Weights of a small mixture-of-experts language model, trained from scratch on English Wikipedia: vocabulary 2048, 4095 steps.
Below are experts of layer 7 (counted from 0) of a mixture-of-experts language model. Rows are named router (the router's row for the expert) and show model dimensions 0-159. Each number is 200 + 40 x the weight over its row's rms, rounded and kept within 0 to 999.
After each expert's rows: "comes before" lists some tokens at least twice as common just after its tokens as in all text. This comes from a sample of Wikipedia text that the model never trained on. Tokens count by the router's weight.

# expert 10
router,240,121,249,217,185,198,175,225,171,260,160,189,133,147,190,291,241,241,194,215,212,203,152,156,191,215,222,243,160,260,171,240,194,146,199,304,177,212,215,149,193,192,204,164,214,134,224,176,176,159,237,131,168,173,191,227,210,174,196,263,177,201,168,128,163,251,203,190,210,158,255,189,237,83,235,176,275,130,242,210,236,164,241,162,190,244,167,199,267,308,142,98,178,267,176,150,206,190,237,219,224,218,174,185,212,222,227,132,204,141,186,173,207,244,141,249,186,213,192,167,272,180,216,188,254,182,164,220,165,243,180,129,208,158,222,228,136,229,229,237,160,199,219,229,220,186,179,231,207,200,233,222,197,176,196,211,154,195,132,271
comes before: "1", " ", "2", " the", " he", " a"

# expert 1
router,254,163,185,256,147,230,196,198,230,251,181,146,120,167,223,245,213,192,281,245,216,182,160,138,274,200,233,216,196,239,157,258,203,165,123,209,167,173,241,185,207,211,191,209,228,192,226,127,169,93,200,162,170,204,190,228,254,194,212,231,154,224,168,184,168,221,175,198,208,125,217,251,237,73,238,225,187,207,208,226,185,176,201,168,193,224,192,147,229,234,128,185,144,282,235,243,192,182,250,195,206,194,153,217,239,186,246,207,182,203,144,187,178,178,166,224,194,177,135,251,241,147,139,227,265,175,133,254,255,210,166,132,159,139,249,190,179,228,258,210,214,195,211,142,226,155,202,159,226,183,300,200,130,152,183,241,141,196,179,252
comes before: "\n", "-", "==", "The", "In", "==="

# expert 62
router,213,201,183,246,180,189,233,188,165,194,123,153,159,157,191,214,260,230,236,204,200,224,151,150,261,200,212,269,208,165,192,215,233,173,219,212,121,175,204,213,214,240,244,186,201,154,281,161,245,120,216,137,208,197,171,188,180,241,162,194,176,194,206,156,111,250,160,199,217,123,188,204,240,155,181,242,251,160,262,213,153,134,237,208,185,201,173,218,316,220,107,149,218,261,212,219,209,213,255,247,209,209,203,212,220,232,201,177,222,168,214,127,145,130,126,224,126,212,241,239,227,193,170,298,201,146,129,184,262,207,204,143,165,184,165,172,205,212,186,220,165,184,189,191,227,164,147,229,196,196,274,234,222,127,185,212,139,203,133,277
comes before: "1", "2", "S", "N", "born", "C"

# expert 56
router,187,108,130,234,177,211,186,185,174,241,167,215,237,137,213,233,219,230,209,205,199,151,245,184,221,230,219,254,175,229,215,242,208,148,178,261,222,225,148,181,201,205,221,211,225,135,235,144,186,141,178,200,204,209,198,218,226,211,223,174,212,142,96,159,154,201,202,206,203,170,122,235,285,163,196,217,199,110,241,182,169,132,233,213,205,252,174,138,276,263,189,112,213,205,188,215,234,224,304,218,215,252,163,189,219,237,279,102,225,210,169,181,207,135,123,234,159,148,161,205,219,228,116,236,248,195,184,192,227,206,183,143,142,148,192,189,203,223,247,210,213,223,208,201,258,206,146,238,214,214,238,238,167,152,169,225,217,307,150,202
comes before: " of", " |", ".", ",", " to", " in"

# expert 55
router,171,159,244,292,170,144,154,266,143,252,127,174,170,165,225,212,244,206,232,196,238,142,178,149,219,267,255,233,170,237,171,154,219,151,168,282,166,197,251,184,208,179,191,232,206,193,242,98,189,111,234,149,260,184,186,227,220,226,159,211,155,172,145,148,126,204,176,178,231,141,216,188,237,141,202,176,253,135,226,214,219,182,195,151,193,230,162,212,323,250,149,160,198,217,231,174,223,193,236,221,227,242,166,201,187,192,238,157,194,187,189,155,160,172,98,194,238,234,129,231,229,213,104,217,276,184,179,173,224,185,189,148,137,179,174,237,149,191,225,210,164,200,192,188,256,214,169,199,241,196,243,234,182,148,220,217,170,227,160,206
comes before: "1", "0", "2", " ", "3", "4"

# expert 52
router,223,186,154,246,154,200,152,207,185,280,153,148,204,97,152,197,207,194,259,208,267,136,236,147,249,211,206,188,162,244,192,249,198,163,175,211,153,167,204,222,221,210,189,165,209,151,212,145,146,147,235,161,137,259,154,281,217,216,152,226,190,176,202,163,197,235,222,186,188,151,219,245,280,123,179,242,175,191,201,290,226,185,201,235,191,215,167,184,252,217,147,167,236,247,227,214,229,195,284,170,225,201,152,192,247,180,207,122,212,166,192,168,179,174,122,212,166,177,168,266,216,167,170,220,299,184,181,234,212,233,200,121,167,138,250,144,162,242,203,203,206,149,223,136,195,181,169,205,224,196,233,223,100,123,233,250,220,248,153,220
comes before: "0", ",", "–", "9", ".", " |"

# expert 31
router,221,190,176,264,200,146,175,151,203,273,109,171,199,108,183,205,194,252,218,197,221,95,145,132,216,226,211,226,117,207,181,219,267,151,187,219,180,230,275,162,228,197,236,201,178,202,197,158,126,134,246,154,162,188,187,217,225,228,212,230,215,130,240,196,173,219,187,195,215,140,148,207,227,140,259,245,209,189,200,222,207,159,217,145,192,239,223,179,259,242,163,124,157,281,219,201,228,203,248,167,248,211,168,176,244,224,202,153,251,171,140,120,188,163,192,166,222,238,211,266,200,175,188,198,329,175,232,244,229,203,197,160,162,174,194,201,156,171,271,178,184,191,237,147,225,211,149,230,232,196,190,251,132,157,131,169,230,234,173,209
comes before: "0", "9", "8", "7", "5", "6"

# expert 49
router,172,142,125,251,166,144,172,221,241,192,78,168,171,136,227,287,196,177,207,176,250,145,215,210,210,177,186,182,172,256,183,278,213,197,193,249,136,179,235,167,202,239,197,231,217,149,192,132,179,120,208,152,207,238,225,289,230,268,198,258,192,185,220,180,155,210,215,172,172,111,222,193,221,155,215,239,181,217,217,264,219,121,215,171,143,204,176,154,253,208,129,198,229,233,184,169,189,163,236,179,206,236,166,176,196,183,183,127,221,164,186,173,212,201,137,192,171,189,140,221,228,200,139,254,261,218,175,204,253,171,234,122,182,145,235,255,151,192,236,211,185,178,193,137,251,170,211,233,222,233,248,222,106,171,165,225,169,268,142,227
comes before: " |", ")", "–", "0", "3", "′"

# expert 38
router,245,126,99,247,192,178,212,206,208,223,197,181,222,170,192,209,249,196,259,182,214,161,178,201,218,216,231,220,167,250,201,242,212,198,168,215,253,168,210,159,165,191,219,229,241,201,313,148,164,130,244,249,199,177,188,212,198,210,219,240,187,131,124,167,217,234,166,175,223,124,204,236,218,135,163,258,285,194,234,265,229,199,229,213,174,233,132,108,258,254,146,165,195,214,232,221,151,258,304,246,229,233,171,171,238,190,198,111,170,189,179,174,185,164,200,225,216,175,189,223,220,237,143,252,265,176,225,199,246,205,177,116,186,131,221,165,191,168,237,226,219,205,219,183,243,158,158,220,201,226,234,251,121,136,188,207,258,252,172,269
comes before: "\n", " |", " (", " was", ",", " is"

# expert 53
router,200,144,124,231,137,233,169,170,187,236,220,137,138,105,172,216,199,217,222,208,247,121,166,173,225,170,208,201,149,221,194,195,206,206,198,235,191,196,221,157,189,197,125,219,268,157,242,187,145,142,197,148,169,224,200,234,216,220,181,270,185,170,180,154,198,196,206,175,235,204,205,252,213,216,204,206,230,178,234,240,209,133,256,195,181,190,175,194,287,322,148,138,198,272,180,207,219,214,280,276,188,188,174,223,164,192,201,186,237,141,124,174,178,184,167,224,162,184,201,214,178,213,160,285,323,136,139,205,248,212,164,144,165,170,193,230,130,218,219,198,191,181,216,164,213,195,155,184,201,186,224,251,209,168,214,206,257,179,61,212
comes before: " ", "\n", " —", " +", " −", " W"

# expert 0
router,248,119,180,268,168,161,160,239,180,198,174,171,185,173,175,249,284,216,199,248,265,133,136,172,212,261,141,216,219,221,138,262,226,154,163,219,205,208,237,188,245,194,145,180,238,141,239,159,127,156,236,203,204,220,205,213,159,235,165,189,144,176,168,196,187,234,184,157,164,168,262,181,229,132,200,236,261,166,220,280,152,153,247,172,203,237,207,162,240,245,190,182,230,223,220,209,217,205,268,236,188,212,181,222,186,211,201,148,191,145,149,154,191,166,121,178,178,204,158,181,204,184,171,308,204,206,173,134,209,169,211,104,161,118,228,181,129,232,221,219,196,188,262,195,266,199,181,255,202,209,230,262,136,124,154,203,243,213,153,251
comes before: " and", " ", " (", "ian", "an", " M"

# expert 59
router,166,178,167,286,162,207,154,200,198,193,137,203,161,169,220,242,230,233,160,187,309,113,210,151,205,179,227,239,249,176,161,224,232,160,163,206,211,171,255,175,208,251,221,204,232,181,258,180,148,115,217,168,192,258,231,226,217,215,228,197,199,121,190,171,126,211,140,191,211,139,216,230,253,113,231,264,200,167,226,250,239,144,201,213,169,221,188,206,283,258,142,134,212,212,221,213,184,216,259,158,247,233,168,157,201,236,191,141,206,224,191,141,129,145,139,224,181,195,195,253,207,175,173,247,264,169,146,180,199,214,246,176,155,114,185,171,164,256,178,254,200,168,173,157,216,206,154,224,230,199,221,232,137,133,190,201,228,255,140,269
comes before: " |", ".", "4", "3", "5", "6"

# expert 39
router,232,142,181,278,163,193,114,241,168,247,149,171,160,183,180,233,255,242,215,151,255,146,115,184,237,234,221,261,156,235,124,220,250,137,178,269,222,184,193,182,205,145,164,177,195,159,256,230,144,238,257,200,198,208,214,213,222,231,176,216,166,167,189,93,228,198,184,141,198,181,154,221,246,118,215,220,186,134,231,284,208,117,189,225,164,200,167,193,248,245,153,170,180,235,179,224,208,244,273,187,209,234,205,199,225,211,192,179,245,151,178,145,182,188,212,210,188,168,150,222,255,157,166,214,248,132,155,226,180,200,175,133,230,184,225,177,196,239,230,253,157,192,206,146,200,184,214,182,233,190,275,269,241,147,195,192,194,245,98,268
comes before: " the", " a", " ", " his", " an", " their"

# expert 2
router,195,185,149,265,203,159,194,189,157,280,206,206,174,188,217,223,242,218,254,187,155,175,160,154,220,228,158,214,156,205,168,203,197,140,167,250,180,225,237,198,182,220,204,180,246,158,292,166,158,90,231,152,181,166,196,300,216,210,184,154,162,166,167,160,209,233,224,213,188,220,170,218,208,156,222,144,220,213,225,233,222,178,190,221,161,267,127,198,183,298,154,97,159,277,184,152,214,241,274,252,179,232,171,247,209,203,222,109,203,238,186,196,189,200,125,221,226,160,179,204,241,182,168,272,223,150,169,168,186,187,163,196,194,199,262,240,177,162,166,206,161,214,237,141,233,112,169,137,237,143,232,235,182,190,204,189,143,279,141,253
comes before: "\n", " The", " He", " In", " It", " This"

# expert 22
router,189,139,199,282,195,189,199,182,192,277,137,216,149,190,224,225,185,233,250,171,228,135,231,217,243,241,194,186,206,189,213,224,187,188,157,230,173,157,285,191,243,239,242,127,166,152,220,132,182,130,245,116,163,269,180,250,244,227,167,278,208,179,189,146,208,226,185,201,187,145,209,235,190,149,217,168,177,185,270,244,215,157,184,172,155,257,165,163,267,209,158,129,207,205,153,174,188,201,252,227,215,218,189,191,266,180,228,158,219,156,180,182,160,160,162,198,170,224,150,207,168,217,137,213,291,154,108,199,202,185,227,159,213,174,270,201,166,209,184,234,173,215,177,121,235,164,220,203,233,165,266,247,101,143,152,284,205,203,170,252
comes before: "1", "0", "2", "9", "8", "7"

# expert 7
router,236,180,171,207,135,138,188,260,219,270,158,166,199,129,213,195,216,271,217,212,222,141,214,195,236,246,266,238,139,223,169,213,207,219,124,252,177,207,229,198,216,215,142,205,221,206,233,147,116,77,213,144,154,184,207,235,249,216,222,179,213,196,197,190,124,229,185,212,219,203,134,239,206,172,242,185,227,71,239,229,193,204,231,232,173,249,207,181,227,201,180,149,255,262,204,222,214,231,138,229,159,234,179,214,194,242,172,138,194,196,180,191,184,149,119,203,222,167,156,216,196,178,176,205,307,197,87,167,232,167,159,140,147,177,237,233,188,231,152,174,164,181,214,206,263,180,213,208,233,188,240,252,136,190,142,230,154,234,154,221
comes before: "ed", "ing", "er", "s", "ment", "e"

# expert 27
router,190,133,172,255,151,146,151,196,241,280,188,217,222,166,155,252,217,203,216,214,185,124,175,149,213,180,198,233,230,196,206,197,201,107,166,162,164,173,239,164,262,190,282,212,255,194,194,176,185,72,266,215,167,183,144,196,206,222,179,239,134,205,229,131,171,215,201,146,205,118,194,228,227,191,200,242,250,189,198,204,192,138,163,164,194,214,209,207,287,206,195,148,233,214,209,200,159,227,227,219,205,243,183,164,234,175,218,74,201,195,196,192,151,195,74,216,203,172,162,222,227,167,176,244,189,186,142,181,220,240,185,174,160,141,204,196,178,178,290,193,182,180,184,118,175,189,205,204,247,196,279,244,150,116,163,181,184,240,138,223
comes before: "A", "C", "N", "S", "L", " |"

# expert 60
router,161,168,191,278,207,133,131,221,192,264,182,164,186,174,209,215,209,203,205,133,221,147,175,179,229,195,241,209,159,212,189,257,189,137,184,291,138,184,270,171,213,176,236,179,142,169,247,199,184,185,236,197,179,179,186,218,247,223,197,238,127,178,185,177,143,274,201,202,194,150,170,255,185,234,220,243,134,197,271,210,196,174,221,155,137,211,186,127,248,211,157,198,228,246,217,205,206,226,263,248,205,171,125,213,254,207,273,157,225,145,178,168,183,177,160,217,202,146,195,252,234,186,135,244,253,183,114,230,245,240,221,123,214,172,207,160,186,249,261,274,203,234,215,218,265,167,153,160,184,150,243,258,185,157,150,195,156,237,98,249
comes before: " ", " S", " D", " M", " B", " C"

# expert 30
router,220,129,146,263,136,172,201,151,201,242,178,178,200,169,177,297,228,229,188,216,179,197,223,154,194,190,244,254,166,190,219,202,185,148,180,160,191,270,232,167,199,215,243,176,198,174,196,170,168,186,274,227,200,208,165,205,187,218,227,227,159,148,219,147,146,228,165,185,207,173,177,253,245,116,200,203,222,191,258,226,165,131,266,146,183,192,163,200,253,258,93,162,183,261,164,196,179,246,210,191,280,172,174,175,236,198,268,115,182,193,164,101,194,219,148,229,132,141,209,201,230,178,161,284,212,139,169,106,229,217,178,129,158,164,208,215,212,221,224,231,168,220,186,174,200,167,173,190,261,186,228,247,145,170,207,183,243,302,153,227
comes before: ",", " (", ".", " and", "'", "S"

# expert 5
router,237,126,211,205,210,136,208,177,182,245,189,191,156,160,176,226,247,184,271,210,252,205,166,131,244,232,248,191,232,190,201,188,208,205,209,214,126,220,160,184,215,170,253,212,212,170,183,135,175,75,237,214,165,186,190,266,222,237,127,215,219,139,145,206,174,244,152,188,203,161,164,188,232,121,205,195,248,137,220,214,228,149,204,191,191,199,179,165,265,231,178,190,211,200,205,185,218,271,183,145,216,191,189,214,237,196,230,89,200,119,136,148,147,171,142,196,204,176,212,228,253,281,170,301,212,238,208,199,242,209,219,168,159,153,199,123,165,195,216,258,167,220,208,227,218,114,145,214,264,179,229,241,109,182,240,182,225,240,154,258
comes before: ",", ".", " of", " and", " in", " were"

# expert 54
router,229,138,178,275,166,204,190,208,192,255,130,181,176,145,213,248,254,226,246,199,205,113,87,162,190,199,175,244,176,233,136,202,220,169,248,255,183,188,202,188,202,203,280,185,216,172,260,112,143,143,216,105,208,186,216,192,214,231,213,213,163,179,171,157,213,196,215,194,219,162,216,195,171,141,220,226,275,136,202,203,243,178,213,149,205,237,211,195,218,255,162,117,177,274,155,242,186,259,239,195,190,230,212,201,189,163,171,76,218,177,191,203,185,179,145,239,186,142,146,206,204,138,147,221,299,173,143,169,237,218,148,91,180,172,244,167,183,227,204,196,199,193,215,164,234,183,201,200,214,221,252,244,143,157,253,164,198,234,192,223
comes before: "1", "2", "3", " |", "4", "5"

# expert 61
router,239,107,175,257,182,185,169,230,186,240,96,182,183,193,192,211,244,211,286,222,203,71,243,135,243,252,185,253,225,171,201,244,264,194,187,208,220,182,278,206,150,244,205,229,235,122,210,200,168,143,202,135,147,212,150,200,225,217,182,233,122,191,199,139,156,208,222,241,182,194,186,213,257,198,194,202,237,169,279,247,169,112,244,150,209,283,172,206,266,239,116,125,173,302,206,221,214,207,250,232,228,195,232,210,194,164,199,158,214,180,176,157,160,138,202,209,172,203,200,201,248,218,154,221,238,233,194,172,212,187,172,160,159,131,184,165,157,259,228,209,135,194,207,168,237,192,190,175,186,191,240,212,167,136,189,230,163,201,158,199
comes before: "a", "i", "an", ",", " (", "o"

# expert 28
router,207,170,165,212,196,222,148,204,130,171,168,194,217,194,233,255,242,238,258,182,252,144,164,206,192,281,196,255,98,226,194,214,192,158,202,258,113,174,221,222,186,168,179,209,193,170,223,162,135,169,231,160,133,234,196,272,236,248,182,203,165,130,150,171,180,216,195,180,189,158,107,224,241,92,145,227,248,144,213,191,182,182,218,215,134,277,241,179,239,227,171,175,258,236,205,196,219,235,188,210,214,210,189,260,176,249,235,146,218,156,179,171,150,203,174,214,136,176,213,262,230,183,147,258,327,202,154,230,211,179,183,164,164,144,222,194,133,236,222,212,201,224,200,163,216,164,223,179,189,192,264,205,158,157,118,262,207,189,134,212
comes before: "ing", "ed", " to", " by", " in", " the"

# expert 13
router,271,150,172,241,181,238,167,215,187,258,196,180,205,156,158,236,220,236,206,236,207,116,162,191,175,221,156,235,194,219,132,252,155,192,167,204,168,231,186,155,264,217,190,172,237,202,250,165,172,54,229,163,189,209,199,182,243,217,192,249,197,174,221,99,143,175,231,263,187,155,202,226,225,159,202,191,234,182,265,230,238,200,214,134,218,238,205,199,288,233,144,162,201,317,221,195,153,217,178,228,217,202,173,235,222,224,222,112,259,209,168,144,158,140,201,214,176,227,129,219,240,214,137,234,217,140,158,170,236,183,227,158,226,139,208,190,148,265,194,221,161,197,213,176,254,177,121,230,200,190,235,283,166,180,158,194,200,223,123,206
comes before: ",", " (", "i", "k", "a", "en"

# expert 24
router,185,133,221,230,162,217,163,234,231,190,176,224,208,156,196,189,275,204,232,228,279,157,129,156,154,172,199,204,209,221,214,225,223,169,132,183,136,177,238,207,244,193,188,242,268,167,292,186,137,138,196,209,215,184,216,237,218,235,164,236,145,132,182,178,152,212,227,263,235,186,202,207,207,196,224,244,190,139,234,159,190,144,240,194,182,203,211,158,210,231,190,181,180,209,145,223,231,257,282,252,203,178,158,208,179,179,219,133,213,175,216,141,154,226,180,277,157,220,174,277,252,212,180,267,290,154,115,182,234,273,232,142,194,175,185,157,178,244,182,226,167,191,193,136,267,106,169,233,195,189,208,228,165,147,170,247,209,240,102,261
comes before: ":", "\n", " information", " D", " B", " P"

# expert 26
router,217,96,173,192,166,189,209,301,205,253,199,170,183,129,216,206,253,219,262,195,216,135,172,163,252,250,202,181,221,204,142,200,224,211,179,231,173,196,238,182,241,162,145,152,195,166,226,170,191,156,222,183,180,222,212,219,216,248,195,231,208,201,162,120,145,215,212,160,239,142,153,198,203,118,177,182,212,162,233,222,236,164,190,118,155,238,149,176,260,252,143,136,253,279,194,219,200,202,236,174,171,147,186,200,198,193,181,196,171,172,165,160,145,212,88,213,197,160,227,258,282,207,157,278,222,148,186,193,277,250,186,184,195,191,213,166,136,217,221,234,170,149,179,145,187,137,194,257,203,193,186,256,57,183,218,203,197,215,176,229
comes before: " of", ",", ".", " and", " in", " ("

# expert 19
router,196,153,149,266,73,231,186,230,214,246,184,167,176,150,213,208,192,259,271,185,206,147,173,118,250,238,176,258,199,175,191,237,222,218,174,251,169,147,209,185,202,231,232,141,207,178,269,141,179,164,240,168,160,210,207,267,256,203,180,211,137,165,224,179,208,204,208,221,208,161,210,206,186,146,203,144,236,151,135,252,155,147,242,196,208,260,160,195,193,230,99,150,205,234,228,262,172,212,257,151,154,166,179,231,178,213,203,154,281,173,178,108,151,192,164,240,177,221,212,208,251,205,128,241,212,192,218,184,208,157,195,119,188,147,220,194,201,280,231,255,209,237,222,177,223,131,185,236,175,145,222,218,137,181,212,202,175,269,134,244
comes before: "a", ",", "i", " (", "ian", "is"

# expert 51
router,249,135,198,213,235,162,183,197,159,244,189,204,186,154,120,183,244,274,226,178,282,149,169,146,228,258,206,211,219,177,203,260,252,146,170,240,165,165,205,126,235,164,217,193,199,130,234,174,155,191,239,164,203,195,171,265,237,228,163,210,140,170,225,123,170,197,177,212,227,174,196,258,248,183,225,200,207,190,250,241,212,192,240,230,186,228,161,228,276,239,133,138,234,208,227,200,215,190,237,153,213,257,139,191,234,221,198,92,250,171,178,190,191,180,103,215,173,252,180,281,208,167,175,281,214,171,159,264,171,230,177,117,165,139,228,186,132,210,208,158,199,196,200,146,244,186,252,183,143,221,254,209,161,195,207,226,146,219,109,223
comes before: " |", " the", " med", "eral", " a", "en"

# expert 45
router,227,199,171,222,166,161,164,282,237,248,186,175,205,139,208,282,229,250,261,165,216,163,233,184,176,194,171,254,184,192,138,274,225,136,146,197,166,181,219,170,172,197,194,237,202,183,211,197,200,147,202,126,183,192,210,211,217,228,202,202,166,149,196,165,192,234,177,187,236,203,117,201,255,128,217,241,160,150,232,225,218,178,187,148,198,223,141,190,199,262,162,171,187,300,134,179,197,209,220,256,188,97,195,219,169,206,210,147,229,137,229,175,150,154,122,188,143,176,156,260,226,136,119,234,285,222,141,147,233,203,234,144,192,144,191,204,169,184,238,216,176,165,190,150,222,141,160,211,208,229,214,239,128,154,165,298,185,270,176,178
comes before: "s", " of", "ed", "ion", "ing", " York"

# expert 16
router,175,132,235,265,165,144,202,199,218,215,135,221,199,129,249,189,255,238,221,211,194,179,187,179,249,258,191,233,143,194,203,185,196,209,131,237,198,169,266,187,264,144,185,198,263,169,237,251,107,119,313,193,174,222,183,239,228,201,166,218,216,149,205,192,160,233,174,206,206,171,194,205,241,162,184,236,150,140,280,194,161,176,211,167,153,228,156,180,216,197,177,182,189,246,227,200,194,233,209,188,174,189,219,265,238,221,232,177,225,211,167,144,196,132,132,241,214,187,216,208,244,221,175,206,229,182,156,168,292,230,233,140,118,186,229,168,185,192,259,189,154,200,209,129,208,138,172,262,189,225,211,270,184,133,172,206,196,242,53,243
comes before: "-", ":", "\n", "=", "==", "|"

# expert 15
router,165,174,243,234,168,207,134,242,167,244,91,230,172,125,179,245,252,248,236,186,209,208,148,217,164,253,264,240,195,182,163,228,262,233,185,252,195,174,258,176,189,195,174,174,213,200,218,194,121,154,259,108,200,186,202,251,212,221,190,201,123,159,213,193,165,174,189,201,214,180,176,210,244,132,202,258,274,194,243,209,148,184,230,198,223,237,184,204,308,270,148,150,186,222,216,206,241,297,182,242,250,238,155,191,230,204,221,148,256,148,124,185,161,213,118,250,161,202,178,211,208,220,164,242,245,185,188,187,195,185,255,172,192,151,203,192,212,175,217,189,172,216,198,195,266,129,192,194,249,230,281,242,143,144,170,220,190,192,117,249
comes before: "|", " |", "|---|---|---|---", "===", "|---|---", "=="

# expert 8
router,253,191,205,308,209,181,169,170,172,241,179,184,165,131,196,244,202,204,224,212,335,162,164,134,189,240,186,166,194,209,151,240,213,248,143,243,160,227,227,180,232,149,236,169,255,229,238,148,104,184,202,247,215,200,155,214,199,194,142,195,189,128,184,189,184,263,203,226,200,131,198,247,253,201,200,229,262,155,226,225,186,164,206,214,116,271,157,142,310,174,166,145,252,239,176,196,206,277,219,175,200,231,189,232,183,216,217,178,211,225,166,133,156,136,162,210,179,158,194,223,170,222,184,266,275,164,126,222,216,197,179,229,189,199,247,178,191,275,219,231,228,191,215,214,212,222,157,258,245,215,195,225,166,159,178,191,170,220,102,237
comes before: " the", " a", " be", " as", " in", " to"

# expert 50
router,140,200,158,258,154,142,167,206,168,272,153,196,143,179,187,230,285,282,195,217,174,156,155,175,211,237,213,191,168,249,212,238,209,159,138,212,187,239,219,169,235,245,194,178,232,178,253,210,167,199,211,174,192,192,210,254,241,256,165,166,189,182,169,163,170,202,165,216,206,144,208,208,229,172,183,273,192,250,229,239,145,193,225,174,159,241,154,131,240,253,135,182,189,264,217,210,210,292,201,255,202,228,177,199,212,250,243,185,263,223,133,154,140,147,155,258,154,196,191,202,266,168,154,250,288,170,195,186,247,189,177,151,166,225,257,142,157,250,219,257,246,175,202,118,242,205,176,181,154,193,238,262,202,187,183,159,156,257,87,182
comes before: " ", " \"", " S", " J", " M", " R"

# expert 9
router,202,150,221,247,163,209,163,202,188,231,232,150,93,145,178,242,291,219,247,186,205,134,185,148,246,174,192,236,184,198,190,256,226,185,162,227,197,158,217,161,237,189,244,203,240,182,271,144,115,215,243,176,162,172,218,233,185,221,182,251,105,188,189,185,120,240,234,158,211,113,157,202,254,86,232,237,211,214,216,227,213,154,233,139,186,239,193,183,211,213,156,178,213,235,177,212,250,202,290,276,197,171,152,171,223,193,248,211,223,183,150,175,149,163,106,259,154,182,183,225,239,201,150,181,190,155,193,169,206,208,165,183,158,148,238,181,150,204,239,257,195,212,177,213,200,183,163,192,280,189,231,285,159,140,182,224,217,212,128,231
comes before: " the", " a", " and", " he", " which", " but"

# expert 32
router,237,168,127,230,164,153,162,207,176,299,134,165,165,199,201,202,223,207,224,173,205,244,234,170,249,210,233,210,166,179,178,258,249,180,174,253,189,156,201,218,155,217,175,207,217,169,229,174,127,175,193,141,147,202,180,244,185,270,195,215,133,128,217,184,117,207,152,183,183,166,254,200,255,157,208,253,214,210,231,271,177,154,257,197,157,188,221,126,215,188,127,158,179,201,177,207,187,211,258,128,222,160,171,177,183,229,233,185,274,201,192,161,159,184,127,245,175,189,165,228,223,192,169,217,181,145,129,155,205,245,169,88,145,140,213,192,158,274,229,214,199,187,191,199,259,137,158,209,180,196,246,215,83,161,176,238,213,271,139,202
comes before: " was", " been", " be", " is", " a", " the"

# expert 25
router,254,147,143,265,163,124,169,232,194,265,208,158,208,142,217,223,226,230,252,175,194,190,120,206,208,252,218,259,228,205,164,194,170,99,152,256,156,185,270,188,206,239,222,186,244,206,261,226,231,141,192,96,213,201,196,226,219,142,115,278,126,143,228,143,176,184,230,192,193,166,182,187,251,188,194,220,229,168,204,260,160,148,226,163,213,214,177,158,259,181,182,147,202,232,193,220,170,235,225,201,179,199,213,177,191,245,209,144,196,150,187,159,197,183,141,208,166,183,115,214,213,196,186,254,241,187,170,171,228,200,176,94,182,164,246,215,162,261,163,187,152,223,224,192,251,159,204,185,220,188,285,230,168,147,89,197,161,199,156,248
comes before: "s", "t", "c", "A", "p", "l"